From a checkpoint of a small mixture-of-experts model trained on Wikipedia: 128 experts in each of 10 layers, a variant of Adam for the experts.
Below are experts of layer 4 (counted from 0) of a mixture-of-experts language model. Rows are named router (the router's row for the expert), gate (a neuron's input weights, with its number), up (a neuron's input weights, with its number) and show model dimensions 0-79. Each number is 200 + 30 x the weight over its row's rms, rounded and kept within 0 to 999.
Before each expert's rows: a language model's description of what the expert responds to; "comes after" lists some tokens at least twice as common just before its tokens as in all text. This comes from a sample of Wikipedia text that the model never trained on. Tokens count by the router's weight.

# expert 44
Description: ver and word onsets. The piece "ver" in words and names like vertebrates, very, Forever, Sveriges; also onsets loc, over, count, In, At, South.
comes after: " se", " the", " e", "il", " a", " ne"
router,209,183,197,223,200,247,144,173,222,213,202,172,196,286,237,211,164,230,243,177,208,244,163,192,188,206,184,180,181,231,222,229,206,202,219,213,138,159,232,214,205,190,144,167,195,181,178,205,260,175,140,132,197,182,252,205,176,217,161,205,165,198,163,255,207,201,215,194,242,197,198,214,175,199,238,230,187,157,235,228
gate0,149,187,241,191,228,195,218,238,189,196,169,222,190,224,257,219,248,202,210,186,193,105,155,157,203,202,182,213,220,252,199,211,145,183,248,206,214,233,256,173,199,201,184,186,203,272,201,190,154,210,176,250,210,193,222,206,176,248,192,138,193,197,212,153,229,199,217,196,225,214,202,240,187,169,196,205,250,173,166,187
up0,187,153,185,214,210,222,139,217,198,171,179,201,216,202,259,167,224,206,189,239,203,194,179,185,151,134,137,230,170,220,136,225,212,242,269,204,212,231,228,102,218,162,150,250,240,185,181,181,181,240,229,196,196,177,216,152,191,180,216,200,228,186,186,204,184,206,179,180,238,108,214,210,179,244,233,257,196,211,162,206
gate1,194,221,136,261,205,183,252,226,153,247,214,159,239,191,209,193,197,238,179,238,193,204,156,168,182,171,162,228,191,206,251,206,234,218,188,204,211,215,161,219,197,166,165,238,168,220,130,169,199,158,213,203,282,237,205,219,191,148,196,193,218,188,203,190,196,171,121,205,182,192,212,192,186,197,254,165,221,157,212,177
up1,209,216,274,173,198,192,201,146,231,125,170,233,164,192,199,167,146,182,233,165,200,163,240,191,252,199,131,182,167,169,150,141,210,246,224,173,228,227,175,178,177,211,236,170,201,214,226,198,209,210,190,211,212,148,194,173,218,226,264,222,209,268,163,226,233,243,217,174,225,225,208,226,163,232,228,200,211,199,172,233

# expert 36
Description: Nationality suffixes "-ian". Demonym and adjective endings, mostly "-ian" plus -ican, -ran, -land, e.g. Canar-ian, music-ian, All-ian-ce, American, Nether-land-s.
comes after: "g", "e", "ar", "ic", " Ind", "ch"
router,178,235,163,173,195,171,196,197,174,200,239,183,201,229,225,209,227,264,211,121,236,180,167,175,222,127,220,228,267,171,143,161,170,160,209,192,229,166,174,200,201,146,122,203,223,202,174,182,168,223,193,189,262,226,166,174,164,212,213,165,189,219,241,202,209,255,238,219,205,172,188,192,218,221,194,208,234,233,181,212
gate0,183,225,216,204,205,169,131,215,211,196,192,178,175,159,160,212,201,226,222,255,262,190,219,259,200,205,204,123,209,201,164,168,161,191,207,151,148,187,177,167,133,189,178,166,220,179,178,263,185,171,184,187,209,207,167,227,159,187,223,217,280,213,221,188,217,234,196,201,184,205,239,255,182,214,210,192,152,165,215,216
up0,195,209,169,187,176,195,263,198,185,199,228,211,202,229,232,206,174,189,214,201,178,206,210,154,201,178,176,237,190,229,226,259,213,181,202,217,206,242,277,212,246,205,206,213,219,170,215,157,231,209,280,226,176,200,216,204,197,200,224,159,168,188,199,222,202,198,189,214,223,186,174,151,288,193,234,203,220,235,240,210
gate1,201,155,197,208,226,201,187,150,228,254,234,223,186,254,211,248,219,183,229,189,202,217,232,239,161,181,182,212,174,211,222,190,227,191,206,204,218,232,195,186,221,224,208,204,203,230,235,192,246,238,214,221,179,133,177,195,154,204,197,188,181,224,255,175,200,182,158,208,236,153,187,198,154,182,166,183,243,233,180,236
up1,183,276,191,186,178,215,209,209,174,157,203,213,234,169,183,157,201,256,168,225,222,186,167,153,232,219,185,208,205,230,184,183,194,229,223,193,204,180,187,192,174,171,188,171,189,143,174,213,166,168,241,216,224,259,199,232,214,190,160,179,224,172,168,236,224,172,175,180,158,204,172,200,238,231,255,198,152,162,225,163

# expert 42
Description: "-ish", "-ary" endings, digits. Endings such as -ish and -ary (Publ-ish-ing, Finn-ish, par-ish, prim-ary), plus final digits of years and page numbers.
comes after: " Brit", "ren", "9", "pe", "ri", "l"
router,173,196,249,202,197,154,213,266,190,219,174,199,170,193,176,201,192,190,164,192,220,129,220,215,234,170,242,146,241,248,180,204,140,235,188,176,193,264,202,221,208,171,214,183,167,239,225,238,168,261,145,206,200,214,198,251,212,242,202,213,191,198,211,147,157,235,203,161,184,201,202,249,199,121,192,231,164,195,161,235
gate0,168,238,180,252,241,171,182,202,211,204,204,191,169,246,174,196,191,225,207,201,209,192,185,204,174,243,200,200,216,227,162,180,205,157,198,145,220,180,196,187,136,223,198,236,186,203,247,180,211,188,192,195,183,179,178,183,184,182,184,165,207,232,210,200,182,214,260,182,121,188,193,176,210,236,201,175,149,211,242,197
up0,214,144,248,151,204,245,217,180,221,222,253,218,180,203,242,214,203,174,235,186,200,214,184,157,239,138,192,199,166,162,239,239,238,297,229,192,253,174,186,179,225,153,225,212,225,219,170,176,171,183,228,211,239,189,162,182,219,182,184,239,189,191,203,201,174,216,175,200,204,182,185,171,210,199,146,206,233,247,121,158
gate1,202,191,151,130,218,191,226,188,165,195,224,179,191,173,209,191,180,209,205,170,169,187,235,221,296,183,240,212,193,219,161,188,194,214,177,213,165,215,191,154,231,169,185,204,167,222,140,147,183,198,187,163,193,244,183,244,212,132,196,145,179,212,160,199,198,236,197,218,250,214,253,179,220,175,181,225,221,168,187,222
up1,234,206,186,137,211,212,195,174,183,162,206,188,192,225,192,212,210,167,189,210,205,192,238,177,245,201,197,206,199,234,172,187,235,215,171,252,190,206,266,234,230,167,201,230,188,263,191,178,213,211,198,209,157,231,222,187,185,174,192,193,206,197,152,192,154,219,222,252,216,259,245,225,218,180,167,228,194,145,155,209

# expert 53
Description: Digits and odd pieces. Digits inside decimals and table numbers, endings like meas-ure, uneas-y, pieces of foreign names, and stray bytes in CJK text.
comes after: "at", "as", ".", "m", "ut", "a"
router,172,214,199,205,222,214,146,161,254,225,196,239,193,116,204,176,189,208,243,183,275,225,253,186,196,210,176,198,210,190,161,175,237,165,191,153,137,228,181,142,203,156,166,211,254,204,216,213,196,207,240,230,159,206,176,186,196,174,209,229,216,177,185,220,170,242,171,154,183,218,230,214,202,228,209,212,171,169,171,173
gate0,245,162,204,200,183,222,201,199,184,229,217,218,207,207,175,247,241,173,137,271,214,176,156,198,230,178,188,208,184,185,228,228,210,254,192,212,240,179,262,193,207,187,204,203,203,201,174,234,268,187,216,214,201,217,224,171,175,172,192,168,199,193,247,183,168,181,221,192,152,248,202,218,123,184,234,200,183,242,167,191
up0,172,221,169,184,199,226,178,165,160,216,207,173,195,187,189,221,212,175,216,196,161,191,207,198,206,281,187,214,194,178,168,175,256,199,175,197,184,197,128,204,230,201,241,209,210,203,227,208,159,199,155,173,163,224,231,199,193,191,220,261,154,229,168,240,186,219,239,196,221,235,176,177,177,194,199,197,205,204,201,164
gate1,197,246,236,184,187,207,182,188,136,257,158,159,184,238,199,216,195,255,211,234,201,134,204,201,196,197,207,261,238,176,177,160,175,217,200,210,200,186,264,194,208,210,221,161,154,206,203,214,168,192,217,202,201,217,197,238,162,221,202,235,177,167,226,193,169,221,223,196,146,191,174,223,177,184,189,208,204,214,150,214
up1,201,223,175,169,202,232,190,203,164,243,193,170,145,215,183,175,198,230,213,165,256,139,220,176,243,226,186,209,140,174,170,203,172,191,144,230,194,201,228,161,200,179,213,165,191,242,222,224,177,166,201,199,264,173,209,261,203,170,247,233,223,205,198,225,150,208,226,204,191,234,227,194,206,152,192,239,199,221,166,234

# expert 27
Description: Inner syllables of names. Short vowel-consonant pieces inside foreign names and words, e.g. Mikhan, Mikkelsen, rectangle, Dimša, invented.
comes after: " M", " m", " P", " I", " D", " p"
router,188,245,199,95,201,171,201,165,241,183,183,237,183,195,197,221,275,168,206,157,197,228,208,179,179,275,232,206,213,258,212,132,178,171,189,212,202,240,146,250,206,227,178,224,213,259,244,198,206,200,217,170,204,194,218,186,200,205,192,237,203,230,219,189,173,240,183,158,257,138,182,156,204,246,217,161,156,185,175,168
gate0,174,241,157,145,186,181,160,247,182,201,187,189,158,182,288,223,153,226,224,192,215,216,165,227,197,205,240,186,136,197,216,200,169,160,205,195,203,220,209,188,177,189,169,156,208,177,214,174,219,185,230,164,271,242,197,187,219,195,190,232,204,222,197,123,223,246,268,184,199,181,206,219,183,192,172,167,195,213,198,191
up0,255,158,219,197,208,192,187,149,232,210,256,196,209,251,138,228,157,185,189,167,231,210,184,205,210,198,221,257,244,245,142,196,182,197,231,184,153,208,155,176,195,205,209,238,213,251,179,212,178,262,205,207,187,216,181,167,200,183,169,234,179,193,256,220,201,183,154,252,184,228,236,207,166,192,195,186,197,137,158,187
gate1,212,204,205,195,197,218,161,167,201,227,155,244,167,232,179,171,187,208,224,185,207,197,205,213,214,208,188,218,177,165,152,173,209,157,214,207,141,202,170,197,147,223,260,159,207,214,198,196,199,230,155,183,199,187,143,172,217,190,159,179,205,143,249,243,174,215,193,239,134,236,289,247,181,235,202,219,202,161,170,199
up1,212,139,218,197,208,197,206,183,221,249,187,224,224,191,187,243,161,210,258,187,205,180,245,217,205,197,219,192,163,216,202,191,237,221,228,163,227,144,201,172,162,212,159,228,235,191,134,178,178,156,159,176,205,167,160,251,213,219,146,207,241,236,209,157,203,213,190,212,157,221,207,207,193,242,209,243,211,139,174,206

# expert 60
Description: Noun and verb suffixes. Derivational and inflection endings such as -ation, -ship, -ities, -ed, -ers, e.g. decor-ation, author-ship, oper-ations, castig-ated, and "of".
comes after: "or", "art", " part", "form", "iz", "duc"
router,191,225,260,232,199,219,179,233,213,245,176,202,166,190,224,174,266,183,177,279,214,177,109,175,170,161,199,201,185,205,217,235,161,190,214,161,187,214,215,181,201,211,206,184,169,217,243,180,199,178,167,185,221,219,247,211,226,174,207,221,216,191,253,243,170,136,162,228,134,204,170,199,189,215,243,256,242,183,163,165
gate0,140,200,242,262,218,194,183,217,207,223,182,227,174,199,157,179,172,199,198,215,209,177,208,218,214,207,215,172,207,231,200,174,213,196,105,188,240,187,248,190,141,169,196,184,238,181,184,231,249,187,197,208,193,142,196,234,182,240,209,222,235,206,148,206,227,132,191,153,167,201,197,284,204,154,245,146,148,179,225,245
up0,182,141,217,197,205,220,159,193,251,224,131,158,155,220,162,228,182,213,170,210,240,131,188,195,204,207,129,173,198,172,221,215,173,211,147,202,216,210,272,167,150,173,214,179,203,188,157,236,182,201,192,211,201,137,155,227,200,172,232,205,235,177,194,191,202,215,207,157,159,187,213,235,215,208,213,178,166,183,241,230
gate1,196,211,208,209,213,196,171,185,249,258,221,270,153,258,210,182,249,222,200,215,263,196,214,162,182,223,201,192,232,235,169,207,272,224,196,229,187,154,199,213,201,212,202,211,224,203,239,172,177,174,184,235,209,165,183,191,215,208,197,144,218,228,149,169,187,134,236,151,195,167,229,205,213,113,208,201,190,224,206,214
up1,198,201,161,151,209,187,193,180,189,193,159,233,182,166,217,165,222,220,174,212,178,125,222,255,199,209,188,202,243,202,213,185,222,178,143,237,189,226,256,233,163,172,189,204,184,213,203,209,224,170,207,166,225,214,164,146,169,247,224,241,186,195,180,199,248,229,158,213,207,216,224,179,190,222,197,172,186,194,213,213

# expert 46
Description: Word-initial lowercase m. Lone lowercase first letters starting a word, mostly m (make, members, many, minor, murder), also b, p, c, and the unit m.
comes after: " the", " a", " and", "0", " to", "5"
router,165,167,241,178,211,203,226,204,197,212,207,152,183,184,257,230,213,196,154,214,173,255,249,158,266,225,170,148,199,229,240,206,265,228,192,202,254,176,226,179,206,240,212,169,201,227,213,227,196,177,209,222,243,249,188,213,175,214,221,212,241,236,190,186,192,221,216,168,177,224,168,260,197,211,186,144,219,201,171,150
gate0,187,218,218,213,214,260,204,196,241,118,219,221,192,182,224,181,179,216,181,156,208,211,121,223,198,161,195,187,165,210,190,204,245,224,225,176,193,187,155,220,187,176,182,241,177,258,223,172,184,194,197,166,286,260,162,196,186,224,186,161,150,202,266,191,248,139,163,197,244,223,169,212,237,165,238,218,233,224,246,224
up0,154,204,216,180,197,222,220,238,187,208,174,192,236,195,197,185,187,204,175,214,208,191,206,187,232,178,197,187,240,196,258,225,241,211,192,234,205,214,160,207,157,203,221,232,240,174,156,167,260,206,187,213,183,224,194,186,234,246,251,109,191,167,203,203,224,204,149,176,229,190,205,243,215,193,144,182,251,178,191,229
gate1,182,260,162,249,202,226,224,247,189,200,159,185,237,247,219,209,224,207,138,167,200,204,185,177,182,163,215,185,217,234,229,223,184,202,227,172,219,159,207,200,131,181,192,208,285,199,188,180,183,192,184,234,146,228,170,178,200,180,252,226,205,198,183,171,218,202,208,187,232,185,207,215,201,209,214,163,279,238,199,194
up1,233,209,244,181,196,196,193,164,241,190,198,182,220,163,132,136,206,162,211,243,189,213,185,245,167,200,189,176,221,212,175,188,201,179,182,201,182,178,261,179,139,204,202,188,225,208,228,269,211,227,141,212,173,152,201,200,234,192,207,200,183,210,229,271,238,153,251,148,159,225,228,200,190,229,176,221,171,229,178,206

# expert 11
Description: Mid-word "id"/"fer" pieces. Inner word pieces, mostly id, r, fer, in names and common words, such as Când-id-o, Br-id-ge, con-fer-ence, m-id-dle.
comes after: "r", " d", "d", "av", "g", "al"
router,165,219,175,187,199,252,233,203,202,181,197,197,258,161,182,182,230,248,198,174,139,232,206,201,217,200,162,231,223,148,179,186,204,173,196,206,202,263,142,181,182,195,221,177,173,220,142,172,167,219,222,203,199,179,176,201,212,179,154,196,133,190,204,201,233,235,209,173,139,172,184,163,167,186,167,233,195,219,211,163
gate0,156,225,186,173,230,171,262,190,196,186,179,168,157,166,241,141,191,176,231,196,191,171,218,167,185,182,196,232,198,189,219,149,186,148,151,195,199,217,258,175,209,168,154,187,182,172,209,160,207,224,213,198,183,135,219,219,175,201,256,245,221,163,194,276,252,197,165,174,229,174,180,228,169,186,190,236,198,205,226,189
up0,213,224,212,191,252,216,199,221,181,171,208,210,177,205,198,210,205,252,206,160,185,224,177,161,156,174,244,225,201,241,233,222,253,204,190,199,207,224,239,175,140,197,196,215,130,216,191,163,146,204,196,190,221,151,171,187,142,232,148,197,180,208,217,238,224,216,168,199,213,207,173,225,172,256,234,147,248,192,212,212
gate1,179,152,280,178,233,191,194,209,239,197,186,194,156,249,207,192,136,181,160,196,212,186,169,203,137,238,200,210,216,210,233,182,168,187,240,161,208,211,227,183,185,196,232,151,205,223,220,182,192,162,186,246,195,147,191,179,226,204,205,192,184,189,214,240,205,200,183,182,243,217,244,237,190,237,178,172,197,194,195,177
up1,207,219,168,215,200,264,223,225,187,189,226,197,244,141,252,189,249,235,190,185,174,200,218,177,216,168,248,171,162,161,180,181,236,201,190,243,243,172,149,165,221,198,194,146,199,192,231,224,213,204,160,211,223,234,207,192,177,237,232,211,190,211,114,197,261,216,106,140,189,216,203,190,184,181,230,200,194,190,219,232

# expert 34
Description: Word-initial capital L. Single capital or lowercase first letters starting a word, mostly L (Little, Lesley, Lakes, League), also latitude, Hans, Salvation.
comes after: "-", " |", " the", ",", " of", "."
router,189,205,179,181,223,221,178,219,187,167,184,148,183,216,261,236,181,185,192,177,203,193,223,148,195,213,171,189,203,168,189,224,190,214,120,212,271,176,219,208,147,185,196,171,197,159,216,231,221,169,211,199,165,247,234,250,229,162,200,219,154,222,215,190,212,163,214,201,219,195,205,188,182,211,202,245,271,215,162,232
gate0,195,154,196,170,215,218,175,198,180,196,210,195,182,273,230,216,243,177,192,248,167,203,208,227,222,233,214,190,218,144,263,200,189,178,196,196,211,233,179,244,174,175,205,203,187,239,214,198,194,221,132,177,235,199,216,135,185,200,180,186,198,253,224,186,217,164,216,218,148,229,169,181,131,183,165,246,185,216,280,242
up0,159,223,150,222,179,190,229,228,245,207,179,182,185,167,192,162,194,179,180,186,213,169,159,197,230,186,149,247,192,156,179,202,175,180,189,221,203,211,232,163,230,207,164,155,224,222,196,176,205,210,255,141,188,246,195,285,177,263,206,245,220,149,204,194,160,249,174,209,206,190,272,224,209,221,202,209,183,237,156,149
gate1,220,131,221,213,205,202,178,170,207,197,208,239,185,205,212,210,166,119,188,246,161,192,195,191,210,225,206,240,157,152,200,222,153,208,199,216,190,176,231,215,209,200,169,192,210,246,204,198,208,206,177,171,234,145,175,179,174,283,153,186,180,227,163,220,178,191,126,251,230,248,172,245,200,171,191,170,204,203,216,170
up1,195,229,198,157,194,178,182,205,174,190,155,184,169,184,187,234,121,241,219,161,267,156,218,170,187,207,251,146,175,209,179,215,206,219,200,177,180,193,119,199,195,158,228,215,223,172,225,184,174,180,176,196,181,212,226,182,237,205,195,227,180,203,185,208,246,230,238,218,229,173,197,216,254,173,132,193,216,159,165,219

# expert 5
Description: Suffix pieces ending words. Final word-piece suffixes, often plural or noun endings after a stem, such as residen-cy, Scien-ces, ran-ge, run-s.
comes after: "an", " res", "en", "id", "ol", "al"
router,228,208,181,171,196,226,129,275,158,201,196,222,172,197,217,162,209,213,194,226,205,213,175,228,155,216,202,242,217,189,168,227,212,222,173,184,215,216,214,169,207,245,176,198,200,177,254,174,209,249,197,230,236,255,147,221,151,217,180,211,215,176,189,195,253,212,244,249,238,206,221,233,168,143,219,181,190,152,265,234
gate0,191,145,188,170,222,212,194,191,190,224,234,193,194,158,138,161,209,229,191,199,222,210,222,226,163,213,160,233,214,191,165,196,202,194,164,252,194,197,204,187,172,150,219,171,178,191,223,147,237,259,226,171,157,212,200,187,225,187,211,194,201,233,222,207,203,219,194,171,177,158,197,204,184,222,194,292,198,190,160,225
up0,227,194,244,222,242,176,186,191,159,223,183,170,173,185,167,182,217,145,181,239,233,196,221,219,188,147,224,210,212,216,168,186,245,170,153,254,167,169,239,210,216,217,229,196,203,191,180,180,180,223,151,231,216,243,185,188,242,162,178,165,206,238,208,152,206,191,199,205,181,240,179,214,175,192,206,234,177,130,105,203
gate1,183,163,198,176,187,212,231,158,216,190,168,200,150,194,222,199,168,170,295,185,227,207,228,187,177,180,237,245,198,201,216,189,162,193,202,177,226,178,176,176,211,192,229,179,213,184,184,211,236,137,202,230,251,217,184,190,292,179,208,203,155,178,207,152,208,189,190,227,196,237,191,190,184,197,169,177,182,143,191,223
up1,148,250,224,207,176,203,199,201,188,184,163,154,230,244,190,155,220,218,203,230,195,194,185,240,223,165,273,185,192,141,167,247,214,221,167,163,143,212,201,165,188,202,174,250,224,195,154,197,154,194,178,141,155,212,221,146,167,213,195,168,200,229,233,171,188,241,272,158,225,157,223,209,185,223,149,242,183,215,223,166

# expert 4
Description: Word-final suffixes, year digits. Agent-noun endings like -or, -er, -ctor completing words (surveyor, editor, holder), and final digits of years (2001, 1915, 2020).
comes after: "1", "0", "8", "9", "7", "2"
router,160,232,234,171,241,151,157,242,182,170,150,133,211,224,199,180,189,187,214,242,240,198,203,155,205,167,200,211,222,172,225,180,207,177,182,153,205,233,216,215,160,216,167,232,190,184,181,214,197,209,161,132,175,151,179,223,179,199,232,180,223,229,265,208,177,225,195,255,173,216,220,261,187,221,193,193,204,193,230,166
gate0,178,199,218,150,217,195,191,204,208,235,215,210,273,247,201,204,195,165,154,218,207,195,220,135,214,219,208,179,215,140,141,198,203,243,179,179,212,182,221,206,221,189,205,151,207,232,169,186,202,199,179,223,289,203,264,210,175,188,162,178,186,267,138,174,161,156,164,230,252,201,216,214,181,164,250,203,212,201,204,227
up0,182,222,209,133,226,191,203,186,234,238,234,189,174,181,238,200,209,227,226,171,188,196,206,179,228,173,200,169,168,207,177,240,231,278,203,202,218,159,188,125,217,199,220,229,193,217,208,234,177,209,227,176,269,247,236,199,225,221,163,146,192,212,182,171,257,157,151,125,208,208,223,236,190,215,216,215,225,181,186,189
gate1,239,216,262,216,185,256,202,212,174,202,188,223,143,196,172,287,214,198,214,171,246,186,141,194,225,179,203,246,197,205,150,231,210,245,170,188,234,180,257,238,185,191,183,237,242,159,79,204,189,192,237,173,174,196,193,219,205,135,197,206,188,201,206,157,162,209,186,230,216,217,208,255,197,225,197,229,192,180,180,203
up1,218,196,248,150,194,240,189,215,213,195,198,218,139,189,237,236,244,242,240,184,193,196,183,167,272,231,173,202,149,213,158,222,177,243,183,177,199,185,214,190,197,186,237,211,228,129,181,250,226,224,236,155,139,185,214,213,202,146,235,258,209,181,192,187,208,242,222,187,213,220,242,223,192,248,181,190,192,175,186,156

# expert 59
Description: Mid-word stem pieces. Inner stem pieces before a suffix, such as Medie-v-al, Collab-or-ation, V-ice, immedi-ate, estab-l-ished.
comes after: " de", "ab", "z", "en", " De", "ie"
router,169,211,211,127,201,163,239,235,167,218,203,139,218,188,251,193,230,222,130,212,216,236,179,214,259,213,212,236,254,221,197,147,228,217,219,233,135,213,180,202,203,196,201,175,212,190,196,192,171,200,171,187,213,225,264,192,180,188,207,199,156,166,192,224,203,189,179,182,231,160,216,220,226,199,198,235,220,201,192,150
gate0,223,231,236,197,203,148,196,223,227,226,260,241,205,240,217,162,189,234,190,223,202,204,195,154,187,187,208,177,166,159,196,197,172,204,199,203,213,196,193,223,176,234,205,181,172,222,205,218,184,191,185,145,278,257,213,189,192,196,195,214,183,144,208,255,179,233,219,243,175,260,162,179,223,176,203,188,164,156,195,184
up0,175,228,195,238,221,132,204,227,179,175,208,167,183,174,140,186,173,171,174,200,205,160,138,249,204,151,180,157,204,161,239,182,167,163,226,165,186,237,202,176,166,176,220,223,221,165,173,107,170,220,209,152,197,187,182,151,163,174,179,212,227,173,229,237,179,178,196,225,173,156,192,191,155,251,124,240,204,257,172,213
gate1,198,211,205,186,205,191,169,230,168,251,218,215,182,199,197,231,158,205,176,169,217,172,125,155,270,159,225,207,155,211,242,241,236,212,175,228,188,241,231,229,230,212,172,195,193,160,152,208,167,196,216,165,179,209,232,235,160,202,156,200,228,158,237,181,151,288,168,229,213,157,201,162,209,188,210,231,232,212,151,224
up1,215,222,198,257,225,181,177,219,189,226,206,179,208,143,162,223,196,217,195,173,192,175,186,203,153,219,200,224,245,190,154,170,200,224,207,185,203,186,231,185,160,166,220,185,221,228,224,136,189,215,246,226,181,214,203,179,151,140,184,148,226,173,138,218,170,192,234,223,198,178,195,213,164,207,196,218,166,217,263,185

# expert 30
Description: Word starts, "og", table rules. Capitalized word-start pieces like A, An, Ar, Bl, Fran; "og/olog" in morph-og-ens, Mineral-og-y; and table separator pieces like |---.
comes after: " |", ",", ":", "|---|---", "|---|---|---|---", " of"
router,226,191,210,202,201,144,161,192,169,194,231,200,193,188,213,225,202,227,148,229,212,232,184,163,174,137,194,163,178,174,194,202,208,192,185,181,191,133,217,253,220,167,244,162,252,221,190,221,173,136,186,190,203,200,123,181,214,224,202,202,240,223,198,215,174,155,217,213,185,161,190,235,200,210,213,227,189,224,213,218
gate0,187,130,231,200,243,240,202,230,211,252,162,175,187,191,258,178,269,186,232,192,193,150,222,206,216,191,208,262,243,203,210,159,166,223,198,226,215,223,224,217,247,159,165,219,189,246,214,147,241,225,223,248,190,212,208,181,252,224,250,187,200,193,229,190,226,204,190,246,202,241,275,214,198,135,168,236,193,250,196,213
up0,190,127,225,194,237,241,190,163,225,175,165,246,205,252,181,214,256,233,187,206,210,197,244,201,242,228,181,269,202,196,252,181,194,209,167,258,265,217,179,220,204,204,180,202,198,226,190,167,223,240,182,220,208,144,237,205,253,236,216,214,178,253,223,214,256,232,219,164,242,176,203,201,166,194,221,250,229,180,175,196
gate1,253,159,211,158,208,236,196,146,244,145,189,254,145,161,235,237,217,196,213,171,266,215,253,170,190,201,240,223,214,192,184,186,196,196,234,229,229,202,234,230,232,223,166,166,186,208,202,163,225,176,193,232,246,181,177,189,213,181,179,223,226,195,168,200,178,196,187,177,199,197,202,236,147,227,213,187,185,229,170,189
up1,236,168,242,156,213,221,178,194,205,138,200,200,191,187,205,170,231,217,168,228,250,195,210,214,201,150,167,238,166,225,214,172,232,172,251,172,242,235,285,195,177,227,134,139,154,224,201,222,243,149,246,166,219,193,212,195,200,212,218,244,206,195,188,183,215,206,191,202,226,205,223,259,136,217,159,247,198,243,177,261

# expert 25
Description: Pro and institutional prefixes. Word-start pieces pro/Pro, State, National, Com, Col in production, procedures, political names; also eral in Herald, heraldry.
comes after: "-", " |", "|", " M", " the", "i"
router,192,193,193,187,196,156,215,226,248,172,220,180,185,188,209,235,224,233,189,206,235,187,232,178,228,221,175,191,205,235,237,232,171,250,217,191,167,177,252,212,216,107,241,166,206,222,200,208,251,197,197,226,191,207,152,156,183,250,162,206,203,205,206,213,173,207,256,174,220,194,234,177,211,221,176,197,199,213,249,205
gate0,129,263,227,217,192,220,220,210,223,222,189,191,255,218,209,243,217,199,194,172,204,142,196,240,206,234,207,160,255,202,201,215,145,227,203,239,211,212,217,248,238,220,222,158,197,178,156,152,172,214,221,176,151,178,165,225,192,252,191,188,191,234,180,172,180,180,164,202,247,188,175,194,236,154,162,218,205,230,228,223
up0,141,202,234,262,207,178,229,163,218,225,192,172,234,134,196,245,243,204,137,176,196,200,266,234,219,189,177,144,239,184,219,197,189,239,201,189,202,195,202,189,179,193,237,200,230,212,165,181,175,225,182,164,152,194,235,193,227,207,237,257,236,172,213,198,216,216,166,149,217,180,175,192,192,203,220,187,201,229,150,233
gate1,203,231,167,217,224,198,179,247,179,195,216,225,199,172,182,212,208,180,171,215,172,254,138,211,198,180,165,181,225,177,176,208,235,193,188,87,151,203,192,171,163,181,180,264,238,171,157,212,171,209,152,200,158,188,220,226,176,189,222,238,227,195,174,223,207,191,173,182,137,205,179,229,205,242,211,205,208,249,167,184
up1,160,165,168,190,190,233,165,212,186,159,185,162,179,201,210,194,114,181,253,182,220,183,234,192,186,209,220,215,178,182,214,185,145,199,191,262,229,205,195,211,248,197,213,159,147,218,170,224,236,169,195,207,210,173,184,217,188,250,176,166,233,193,223,185,233,169,222,185,212,176,201,222,247,160,165,196,171,163,243,207

# expert 3
Description: Capital M word starts. Word-initial M (also m, B, F, H) pieces beginning names and words, e.g. Music, Marty, Malard, Many, Middlesbrough.
comes after: " |", ",", "-", " the", " of", ":"
router,193,192,232,133,220,218,200,248,184,214,226,183,223,190,255,197,185,220,163,208,197,232,268,143,228,217,167,107,221,188,216,215,226,205,208,223,278,163,214,216,214,250,198,208,148,166,219,219,213,177,219,241,218,247,212,208,216,193,237,218,181,224,205,191,178,173,187,221,135,218,231,241,184,225,149,178,263,173,207,184
gate0,231,210,183,239,191,219,195,134,190,230,198,215,213,208,159,204,219,193,191,190,224,189,175,178,173,193,142,250,159,233,215,201,164,179,259,233,181,195,158,237,168,221,204,266,198,201,195,211,226,212,183,224,138,115,200,228,163,190,158,219,195,166,185,227,163,195,172,150,244,179,202,208,207,194,193,185,163,244,190,177
up0,219,182,220,219,232,187,206,223,265,202,215,192,217,170,209,205,202,232,235,196,167,201,154,165,176,191,242,213,214,191,177,199,191,253,224,210,225,181,250,234,168,212,180,237,180,187,187,243,217,206,180,228,159,187,242,200,172,215,190,145,170,193,181,183,187,149,186,151,194,169,217,204,217,154,202,185,205,203,206,204
gate1,255,184,215,243,226,222,228,199,209,232,183,196,218,247,209,222,214,204,197,162,196,217,220,205,204,254,185,201,193,207,189,168,194,163,164,220,206,189,213,256,220,190,198,121,214,202,217,234,194,192,210,204,172,174,175,229,207,192,201,213,251,246,198,232,184,179,166,153,172,198,189,236,151,169,130,233,157,205,201,215
up1,158,159,202,151,186,192,186,185,223,226,185,201,183,178,202,160,203,157,173,183,257,203,176,188,233,194,169,190,233,182,156,230,180,208,220,230,219,229,224,241,181,205,191,245,195,246,224,157,197,250,240,237,189,215,238,146,202,279,192,167,177,177,167,180,197,207,202,240,214,183,208,168,192,206,215,197,154,240,169,222